Experts of a small language model.
Training: 908M tokens, 13855 steps.
Below are experts of layer 7 (counted from 0) of a mixture-of-experts language model. Rows are named router (the router's row for the expert), gate (a neuron's input weights, with its number), up (a neuron's input weights, with its number) and show model dimensions 320-479. Each number is 50 + 15 x the weight over its row's rms, rounded and kept within 0 to 99.
After each expert's rows: "comes after" lists some tokens at least twice as common just before its tokens as in all text; "mostly gets" lists some tokens that are sent to it at least half of the time. This comes from a sample of Wikipedia text that the model never trained on. Tokens count by the router's weight.

# expert 1
router:94 49 31 73 66 31 49 45 58 34 57 56 42 63 59 55 62 46 43 39 46 41 63 59 49 73 46 64 46 66 68 36 63 35 37 47 61 41 42 49 74 60 19 53 53 56 46 55 33 72 57 56 31 63 56 37 74 45 55 57 52 44 58 40 44 51 51 43 58 54 51 82 37 46 70 51 46 39 43 35 52 66 47 46 52 50 34 38 33 62 51 48 54 16 67 20 27 30 54 40 37 53 53 50 99 54 50 54 67 68 49 52 60 66 67 57 30 38 67 51 77 48 77 50 57 47 32 34 43 65 52 45 44 50 51 47 77 49 41 45 49 21 46 63 43 47 33 74 32 27 29 48 42 68 34 57 43 41 49 51
gate3:62 63 50 46 40 15 82 27 73 66 34 75 46 74 73 59 43 76 65 70 39 60 51 41 63 75 44 55 28 62 53 51 48 65 23 26 43 67 77 40 39 65 64 53 52 48 35 36 18 81 28 57 50 58 50 40 67 15 53 48 56 49 50 68 64 46 48 48 36 75 52 47 60 44 37 26 36 59 38 61 85 55 59 47 68 31 62 59 57 44 33 40 42 39 61 66 74 27 41 73 40 60 54 60 66 56 42 41 69 62 30 62 52 38 75 31 46 48 50 50 73 61 48 36 77 70 60 45 57 52 47 41 54 61 65 53 64 77 53 46 75 28 37 36 38 54 45 58 59 54 29 38 76 75 32 46 51 25 58 54
up3:38 52 40 44 54 15 66 70 40 63 57 36 48 72 44 74 61 20 40 61 34 61 54 60 50 39 57 52 30 56 54 62 60 52 65 28 66 34 65 41 76 35 33 26 48 45 17 46 34 34 51 37 55 60 44 63 54 50 49 39 61 61 88 64 44 70 41 42 55 52 24 53 30 64 38 89 40 34 45 48 87 71 43 61 62 48 50 56 59 57 45 72 24 36 51 63 37 47 64 31 65 30 39 62 71 52 72 45 38 61 46 58 43 24 56 51 37 58 41 66 56 34 60 65 66 32 50 45 66 48 31 71 80 44 54 65 73 33 36 37 42 59 47 32 57 72 46 72 28 22 71 62 56 64 52 59 38 53 43 35
comes after: "\n", " =", ":", " (", "nia", "born"
mostly gets: " (", "idae", " (18", " beetle", "nia", "ensis"

# expert 18
router:53 61 64 68 63 36 52 47 20 46 50 41 61 57 64 60 73 46 33 45 34 42 34 64 55 32 40 51 49 51 48 55 38 37 56 37 52 32 48 49 65 53 32 58 64 42 41 41 44 67 48 25 26 67 44 45 61 44 50 43 36 60 35 34 61 29 46 34 44 66 49 53 49 52 71 56 43 47 37 45 58 65 68 41 45 76 45 75 40 74 67 42 40 23 63 25 43 43 56 72 30 52 41 45 67 49 54 62 35 43 54 56 49 37 61 36 32 15 54 57 73 38 39 21 56 53 43 56 11 60 63 50 37 38 50 71 63 60 37 74 73 31 27 50 72 65 18 39 20 44 44 46 56 65 18 60 83 31 33 35
gate3:63 43 82 64 49 32 55 50 34 11 40 74 67 49 44 52 57 73 60 68 52 34 71 61 54 36 28 59 32 60 46 49 04 31 34 54 78 30 51 63 47 77 39 64 48 37 29 55 38 65 61 42 43 63 63 81 75 46 21 43 41 73 47 32 51 36 64 55 59 22 50 54 57 48 64 48 43 36 27 22 66 32 51 66 37 49 42 40 55 48 52 53 76 33 18 74 42 48 58 60 69 52 28 37 47 28 84 48 44 38 55 63 49 29 75 47 58 69 45 50 65 83 26 47 60 48 28 47 17 52 68 30 60 42 37 42 67 77 36 55 42 69 62 65 74 52 55 53 52 40 47 37 48 55 55 52 54 41 44 36
up3:45 45 78 59 43 49 66 52 20 51 45 58 33 64 54 68 69 51 53 46 61 48 63 55 63 51 39 41 37 67 58 24 72 28 83 48 66 57 64 38 41 42 54 45 61 50 80 90 51 42 38 11 25 51 37 69 48 56 50 54 79 50 59 44 67 33 52 44 48 76 55 75 40 39 39 34 57 52 39 41 52 49 56 76 53 96 36 35 31 20 54 51 47 37 57 49 41 36 43 48 53 55 66 58 48 39 44 96 59 66 38 99 77 32 62 50 63 58 47 49 41 30 32 42 44 79 44 51 28 41 58 50 42 66 50 64 40 62 66 38 32 75 52 31 45 57 57 59 51 56 42 61 32 62 65 31 37 39 47 44
comes after: " the", " a", " A", " The", " and", " S"
mostly gets: "ucci", " Chief", " Independent", " gold", " professor", " Northern"

# expert 14
router:57 43 52 64 53 64 48 58 57 46 79 47 66 73 75 78 58 39 40 58 22 43 43 44 59 46 46 39 30 48 57 65 58 51 50 42 64 53 39 55 44 38 20 59 68 30 50 40 24 71 58 38 51 37 46 34 45 28 36 53 39 69 70 40 50 42 41 41 48 51 48 65 17 46 82 75 33 58 63 55 50 77 50 53 40 60 25 49 28 94 33 57 38 38 36 39 29 47 42 77 53 61 31 52 62 40 42 28 59 63 68 34 39 60 67 52 09 58 63 62 67 51 46 41 63 52 44 61 54 42 68 44 65 33 40 38 65 32 39 70 68 52 43 49 48 54 34 65 38 31 47 43 64 54 28 51 49 40 71 66
gate3:51 30 58 55 62 55 48 80 68 46 42 33 62 43 42 26 56 64 28 52 46 26 21 54 44 65 40 41 73 48 33 33 37 48 62 60 65 34 63 41 66 79 46 55 43 58 53 83 64 69 49 49 44 58 66 42 42 49 55 51 42 51 54 46 77 30 55 08 56 49 38 50 55 32 73 52 57 63 37 45 56 64 29 74 34 14 49 55 48 48 37 46 69 49 74 44 64 54 34 59 63 62 47 45 76 43 38 51 48 56 63 51 62 43 34 32 43 56 62 74 51 44 26 81 51 85 57 38 54 63 42 37 38 44 50 54 68 44 21 71 72 39 32 38 58 53 52 40 47 52 78 68 50 57 38 55 37 73 76 69
up3:69 64 33 64 61 30 60 46 76 23 58 51 45 36 41 78 67 28 33 60 46 35 59 66 30 51 44 34 66 33 54 31 53 58 42 39 55 35 71 83 62 43 67 69 47 70 45 07 91 50 43 27 48 75 50 43 60 62 63 48 42 67 61 83 66 54 54 62 55 39 76 43 33 41 51 50 76 30 40 36 30 64 85 37 70 50 56 32 52 43 90 52 41 53 67 40 64 59 68 34 61 66 71 67 62 49 45 86 31 50 70 37 59 33 43 68 49 64 51 28 35 41 53 33 53 45 48 49 63 68 68 60 81 80 81 53 50 65 49 38 63 56 60 35 12 47 47 32 46 71 22 58 62 43 24 34 51 45 59 38
comes after: " |", " to", "|", ":", ";", " was"
mostly gets: " MPC", " 1–1", " provide", " led", " gave", " tell"

# expert 12
router:57 48 40 55 04 30 43 61 62 68 59 57 45 70 39 74 65 62 52 55 38 39 45 65 70 62 52 24 47 60 38 49 69 25 41 24 45 41 41 80 55 67 36 42 67 39 36 41 43 74 71 48 34 50 48 50 62 26 38 56 52 40 68 52 32 35 40 39 53 34 48 86 48 21 79 55 49 44 46 49 55 65 57 49 52 70 42 81 13 80 53 75 43 31 29 47 29 35 60 50 23 73 46 63 62 42 51 57 45 51 59 56 59 43 61 82 36 34 72 47 66 60 51 31 47 57 28 52 52 75 68 50 54 45 40 51 67 23 20 98 67 47 58 56 46 64 33 68 38 46 47 53 39 60 21 46 68 48 25 49
gate3:40 44 49 46 49 32 62 71 48 45 37 45 48 58 29 60 58 61 52 66 34 10 32 45 74 47 53 38 76 51 33 74 35 52 45 40 37 64 58 36 31 64 66 39 51 54 61 33 42 35 36 60 53 50 49 36 63 70 59 36 61 64 54 66 39 25 56 36 64 57 74 34 49 43 66 48 16 42 48 53 77 76 78 40 53 57 49 42 47 54 52 46 39 39 54 59 59 32 28 55 67 28 65 47 35 41 48 41 27 34 32 29 31 67 65 71 21 73 37 14 48 56 20 43 33 35 22 41 49 96 68 25 40 43 60 55 51 41 00 64 57 52 43 45 59 41 47 47 62 63 49 35 46 48 43 62 47 99 47 24
up3:62 49 35 43 47 44 60 36 48 42 60 45 33 48 50 52 29 48 61 47 64 43 65 48 48 66 49 55 54 42 75 71 74 44 34 45 46 59 27 73 56 25 40 78 41 57 64 55 40 55 44 39 60 41 44 58 40 16 27 55 31 62 36 52 66 44 37 69 49 69 43 22 37 43 61 74 55 42 77 50 36 40 50 52 61 62 42 57 78 45 30 26 64 57 78 46 39 51 38 70 47 40 36 66 56 65 48 53 35 41 57 47 48 45 32 27 36 59 60 65 38 52 41 49 35 70 58 48 42 45 44 54 60 41 74 41 47 47 57 54 42 24 38 52 45 49 51 54 33 44 60 59 54 40 48 60 52 48 64 85
comes after: "\n", " ", " —", ")", " 0", " 1"
mostly gets: "|", " |", " Born", "=", ");", ";"

# expert 10
router:46 49 39 57 66 48 60 63 55 48 37 47 57 58 39 69 74 58 70 47 26 25 45 41 49 65 30 44 54 61 53 52 51 39 44 55 59 48 66 53 45 56 34 69 47 53 58 46 48 70 74 24 50 65 62 36 48 43 37 39 64 45 52 46 72 46 72 62 63 65 59 65 28 59 59 55 48 39 42 36 49 68 57 43 47 48 29 41 09 68 42 48 50 34 30 44 56 15 57 40 74 57 49 46 54 54 60 59 43 64 47 39 59 63 64 41 29 61 54 52 41 66 49 43 61 37 68 61 51 63 61 56 67 39 33 49 51 22 34 60 74 65 48 48 54 43 34 59 38 69 39 53 33 65 06 52 49 47 53 55
gate3:89 49 66 78 48 46 53 23 38 58 37 58 36 31 43 41 49 46 56 59 74 51 30 42 34 51 50 43 69 46 41 55 60 34 30 51 40 24 41 50 38 45 24 34 62 50 64 53 56 72 70 38 43 81 29 63 71 75 22 68 65 08 68 41 64 52 46 35 50 46 70 77 45 13 48 27 43 30 73 49 61 73 39 66 46 42 72 43 58 34 55 57 63 50 30 59 49 56 63 69 48 45 47 34 49 42 28 42 51 32 36 55 54 13 42 43 63 34 57 53 39 34 24 46 28 49 57 37 48 56 51 34 50 54 59 55 51 56 43 66 54 50 42 46 54 75 25 54 33 38 48 65 75 59 66 42 54 39 60 57
up3:43 55 32 32 68 21 40 68 80 78 56 26 57 70 68 19 60 60 35 36 47 55 35 63 54 38 67 37 28 55 34 29 75 30 48 66 69 39 45 45 51 33 64 58 42 49 47 57 67 51 48 33 35 47 74 42 65 36 53 63 40 47 79 34 51 66 63 56 43 69 49 58 73 41 46 61 31 36 50 50 16 44 53 65 60 49 44 54 62 53 59 78 36 32 49 43 42 48 30 50 49 43 42 42 51 46 47 57 51 39 52 77 72 51 60 48 56 40 71 95 54 54 27 41 44 54 39 35 34 54 51 42 28 81 68 62 41 36 36 41 52 59 47 49 61 50 59 38 63 39 47 30 47 81 33 54 41 26 80 66
comes after: " |", ";", " 0", " (", " 1", "/"
mostly gets: " km", " %", " ft", "′", " kg", " yards"

# expert 13
router:59 57 62 64 54 37 57 41 58 44 79 34 40 47 50 71 61 41 42 48 39 50 29 30 61 45 51 39 42 38 35 51 56 53 39 47 64 35 56 41 60 58 11 60 68 32 15 42 60 75 36 45 32 68 65 46 65 24 55 38 27 57 50 59 50 68 47 41 51 39 60 66 51 43 68 63 47 50 47 41 54 49 45 33 53 45 40 73 35 79 53 47 28 08 63 24 51 34 60 46 25 72 33 59 69 59 43 48 48 35 56 29 41 49 48 43 21 50 36 39 66 29 65 19 42 44 50 48 35 58 73 25 65 44 33 59 52 41 38 80 85 33 40 37 67 62 30 72 16 39 57 60 45 47 30 68 74 47 57 64
gate3:58 31 52 43 35 80 84 60 92 30 42 46 23 73 62 33 81 42 62 34 42 58 38 47 37 59 50 50 63 70 61 51 45 83 51 60 43 35 70 53 60 53 29 44 58 36 46 26 50 48 63 49 57 50 50 71 80 36 30 32 44 33 42 54 53 54 49 76 55 58 27 59 49 46 48 46 66 44 51 23 35 51 41 19 61 42 31 64 20 78 22 20 33 51 61 51 38 53 53 70 59 68 32 52 39 61 67 47 67 34 42 49 40 36 83 44 45 70 41 39 78 77 40 55 26 61 48 72 55 63 48 55 41 74 31 76 42 66 69 32 34 49 26 44 66 27 45 54 36 49 75 44 38 50 35 21 39 57 55 58
up3:45 31 41 99 50 38 39 70 77 41 94 38 67 62 42 54 72 57 48 39 36 44 33 35 23 51 30 37 52 47 56 66 63 51 51 54 88 62 52 71 52 60 67 52 58 41 69 35 20 67 48 65 44 38 46 38 83 55 42 64 45 29 58 49 42 22 58 67 46 34 59 33 32 41 38 74 45 47 31 62 51 47 47 48 57 50 38 81 51 33 60 47 44 74 28 44 44 31 65 45 57 47 77 47 57 43 60 80 47 71 54 48 55 56 62 57 54 46 51 61 54 43 41 57 54 44 54 59 51 31 49 61 72 44 76 35 51 70 76 51 69 99 74 63 43 41 63 35 61 64 42 62 79 24 73 57 32 74 51 34
comes after: " the", " in", " a", " his", " The", " on"
mostly gets: " areas", " power", " water", " role", " production", " service"

# expert 4
router:50 41 60 61 72 26 54 53 60 70 51 50 50 57 31 75 59 35 63 68 27 29 60 66 63 58 36 48 45 63 43 60 40 46 43 63 47 55 55 74 42 76 30 75 53 71 55 53 48 59 74 40 40 46 67 47 71 37 21 30 50 65 56 49 61 65 50 45 52 57 49 72 51 42 62 56 58 46 45 40 46 73 58 37 51 61 52 53 45 77 75 52 41 27 48 32 58 46 61 44 59 51 45 65 60 56 63 50 45 68 52 51 48 67 49 52 39 52 52 51 50 63 41 29 60 35 38 69 52 92 79 43 50 36 34 31 70 42 51 81 44 64 61 64 65 61 42 74 32 65 43 83 69 50 08 52 62 57 48 29
gate3:36 37 39 66 42 19 48 33 58 47 38 60 41 44 43 62 49 59 38 78 32 65 47 64 56 56 72 65 42 68 50 55 41 49 44 61 50 44 40 60 43 81 42 27 65 63 53 62 54 57 28 43 46 64 71 73 64 42 59 59 41 42 65 63 36 80 68 35 64 43 71 52 78 36 35 71 59 44 18 49 71 45 34 28 54 67 52 61 41 65 44 54 56 21 58 50 49 64 49 36 34 66 41 26 49 43 36 58 74 17 66 63 65 24 57 49 44 51 63 56 48 62 56 54 48 61 53 71 58 50 59 40 51 28 68 58 50 80 69 78 72 41 67 73 49 49 56 92 44 57 53 48 67 70 42 58 46 63 36 49
up3:41 57 36 75 64 35 29 66 67 56 34 37 37 53 76 44 29 70 63 82 55 35 57 36 52 44 72 53 54 53 70 61 44 42 33 58 57 32 52 57 40 48 48 22 76 38 52 71 50 36 65 41 78 48 99 61 56 76 31 38 36 26 41 50 41 46 65 27 44 80 54 82 63 40 28 33 90 43 39 23 44 41 38 63 65 53 23 44 45 42 44 58 64 14 52 47 50 51 62 40 45 39 67 40 53 54 52 51 57 44 75 65 72 15 54 62 53 31 70 31 31 66 35 51 40 86 53 72 56 75 89 40 61 33 84 62 42 39 56 63 52 30 54 35 60 63 57 55 65 54 49 40 41 50 60 46 48 57 34 35
comes after: " |", ":", " is", " a", " as", " 3"
mostly gets: " two", " one", " all", " most", " second", " many"

# expert 11
router:41 53 47 63 67 30 42 53 28 52 69 26 65 53 54 50 72 42 40 58 30 52 35 47 61 48 49 53 37 68 57 55 40 62 55 37 64 35 37 66 50 44 29 56 54 34 58 41 47 90 59 39 25 43 22 46 49 47 53 52 18 51 51 57 55 49 38 43 55 66 61 48 32 43 50 56 53 37 59 55 38 66 55 37 58 45 39 67 26 95 56 49 32 31 33 28 59 29 60 55 41 55 24 59 88 50 69 32 71 40 47 63 55 39 75 35 41 51 45 41 69 43 46 35 48 23 41 52 64 68 63 38 52 46 50 36 52 39 54 48 58 59 32 60 47 61 46 71 32 59 48 32 77 59 24 54 53 40 34 51
gate3:41 43 42 62 58 18 69 44 52 39 64 56 33 61 39 36 63 45 51 49 35 65 54 71 52 63 57 31 34 83 45 58 71 39 52 57 88 56 37 56 32 42 82 66 72 63 53 99 51 66 54 61 29 45 47 73 60 43 37 73 42 38 57 56 83 51 50 52 65 57 68 57 24 30 46 53 55 49 43 39 44 53 61 52 32 61 48 51 35 84 40 32 50 54 31 66 50 20 55 49 54 47 33 44 53 67 67 57 45 49 52 58 71 48 28 37 56 26 66 76 80 43 34 11 65 40 55 45 32 35 54 69 49 76 54 45 59 14 83 27 54 71 35 50 35 62 72 39 29 59 37 58 99 34 40 62 58 33 31 43
up3:41 54 43 63 67 31 65 57 21 21 36 63 56 49 31 25 62 42 51 39 47 57 35 47 65 67 51 45 46 77 60 36 40 57 27 55 72 29 46 79 27 48 50 71 47 34 46 66 31 42 61 77 34 32 38 26 57 31 27 72 59 50 56 49 48 26 51 45 28 47 54 47 28 46 44 36 83 67 71 60 65 40 53 57 70 37 46 58 45 74 46 26 37 31 28 59 74 36 65 48 43 54 60 53 58 39 53 67 66 61 23 33 72 30 43 37 54 44 49 90 74 63 16 38 49 59 56 45 44 38 59 57 27 73 49 70 28 56 79 34 45 78 31 74 30 66 53 65 34 78 27 44 59 28 54 51 36 62 31 57
comes after: " |", ")", " a", " was", " as", " an"
mostly gets: " Released", " Nominated", " Succeed", " medal", "Scientific", " politician"

# expert 19
router:54 45 33 63 89 56 68 59 30 54 82 58 37 53 38 63 69 62 34 59 28 49 39 38 52 76 40 39 49 35 36 55 46 33 56 56 55 52 64 66 47 44 28 52 55 50 58 51 41 71 68 61 33 60 43 35 82 24 42 60 40 58 55 49 46 41 46 43 71 52 60 56 38 40 60 46 39 37 44 44 48 58 53 51 41 65 31 41 24 81 47 56 61 37 32 41 40 53 41 53 50 57 41 29 55 50 61 42 66 63 47 63 49 49 67 21 49 55 69 47 39 43 45 43 53 35 49 57 69 76 78 38 63 31 26 42 61 41 37 53 62 65 33 55 44 56 28 76 33 34 45 39 59 54 24 64 64 42 21 51
gate3:59 58 57 35 59 50 74 69 63 46 27 45 29 49 44 80 29 74 58 89 46 50 53 47 60 39 49 56 50 47 53 34 31 67 61 52 38 62 74 38 14 87 56 63 54 51 47 75 71 58 68 73 53 62 48 49 46 41 34 57 63 59 62 53 55 39 25 64 33 60 45 27 50 62 44 52 65 23 37 37 58 84 61 62 29 40 70 64 53 55 59 28 34 57 45 41 30 61 53 65 43 53 54 54 70 54 48 28 66 44 72 31 39 63 43 30 39 56 50 29 54 52 37 46 79 13 48 56 46 75 40 42 49 45 65 34 55 47 52 44 54 54 16 61 64 31 17 70 62 39 42 34 77 76 31 47 34 40 51 34
up3:26 82 54 67 61 07 50 42 71 43 64 65 50 33 46 54 64 48 52 51 44 67 32 27 42 42 17 61 43 46 67 59 51 36 53 50 44 26 57 46 77 49 45 39 30 53 21 30 63 06 64 42 72 57 50 69 46 60 60 50 34 21 32 78 54 40 54 56 41 44 59 54 53 38 47 34 54 42 57 45 65 50 23 28 59 75 54 59 65 19 76 49 58 47 53 41 59 35 82 44 47 41 87 33 51 58 57 59 62 42 55 75 65 74 24 51 75 64 45 58 50 40 59 30 47 74 71 43 51 59 62 42 78 49 53 42 56 46 91 50 53 28 84 43 54 69 50 43 57 46 52 90 46 55 52 74 55 53 57 40
comes after: ".", " he", " in", " He", "In", "=="
mostly gets: " he", " him", " she", " they", " During", " months"

# expert 2
router:68 62 25 60 73 58 57 52 34 45 73 42 53 66 34 65 62 37 55 58 44 48 50 34 49 59 68 43 50 44 37 69 71 58 57 37 48 26 52 39 46 53 39 50 67 49 54 51 48 72 58 26 48 61 45 50 53 42 49 61 38 50 79 62 51 43 54 62 63 42 55 37 35 65 65 52 74 35 53 59 52 69 65 45 50 67 48 61 12 67 47 33 46 20 67 24 44 24 54 64 51 53 24 44 70 42 41 35 45 56 66 43 61 44 48 47 24 51 47 36 72 56 31 29 71 34 53 57 38 54 72 28 45 46 48 42 63 45 20 63 72 71 38 44 63 36 56 52 15 09 43 55 52 56 35 56 71 56 49 53
gate3:49 58 80 69 68 47 39 42 46 35 63 34 57 37 74 76 48 42 47 65 43 52 32 25 52 40 45 73 45 60 58 68 37 33 49 46 40 56 46 44 85 44 35 47 45 50 37 62 38 34 79 77 35 61 41 55 57 50 52 76 54 63 40 40 59 38 39 50 35 31 46 48 62 66 66 45 67 30 37 64 49 77 55 48 29 56 19 21 48 59 37 19 35 32 47 45 29 24 51 20 32 56 24 35 63 62 90 32 52 44 52 51 33 68 59 62 44 38 57 46 39 40 21 35 73 48 48 39 66 61 56 54 61 32 64 44 21 39 34 59 74 50 53 47 30 76 57 40 30 57 52 56 56 45 64 55 57 60 71 70
up3:52 71 62 55 66 28 63 63 55 11 78 31 72 46 45 60 74 22 86 45 64 64 66 50 57 51 55 59 70 43 48 89 55 52 48 79 52 39 40 58 59 58 81 62 49 43 58 21 60 46 73 49 48 74 70 61 31 46 55 41 33 64 35 17 64 56 40 50 45 43 65 61 80 65 59 76 26 59 50 55 36 47 77 28 76 24 67 38 44 48 25 38 53 61 60 42 48 48 63 78 31 64 47 38 89 39 42 49 51 59 57 48 33 46 28 49 52 41 58 52 79 59 17 43 69 42 28 54 21 64 46 62 51 78 56 65 40 54 41 63 78 84 68 34 34 68 78 59 34 46 47 57 64 60 59 65 72 44 83 24
comes after: "|", "-", "==", "===", " on", " \\"
mostly gets: "The", " Candidate", " MPC", "mathbf", " Label", " Votes"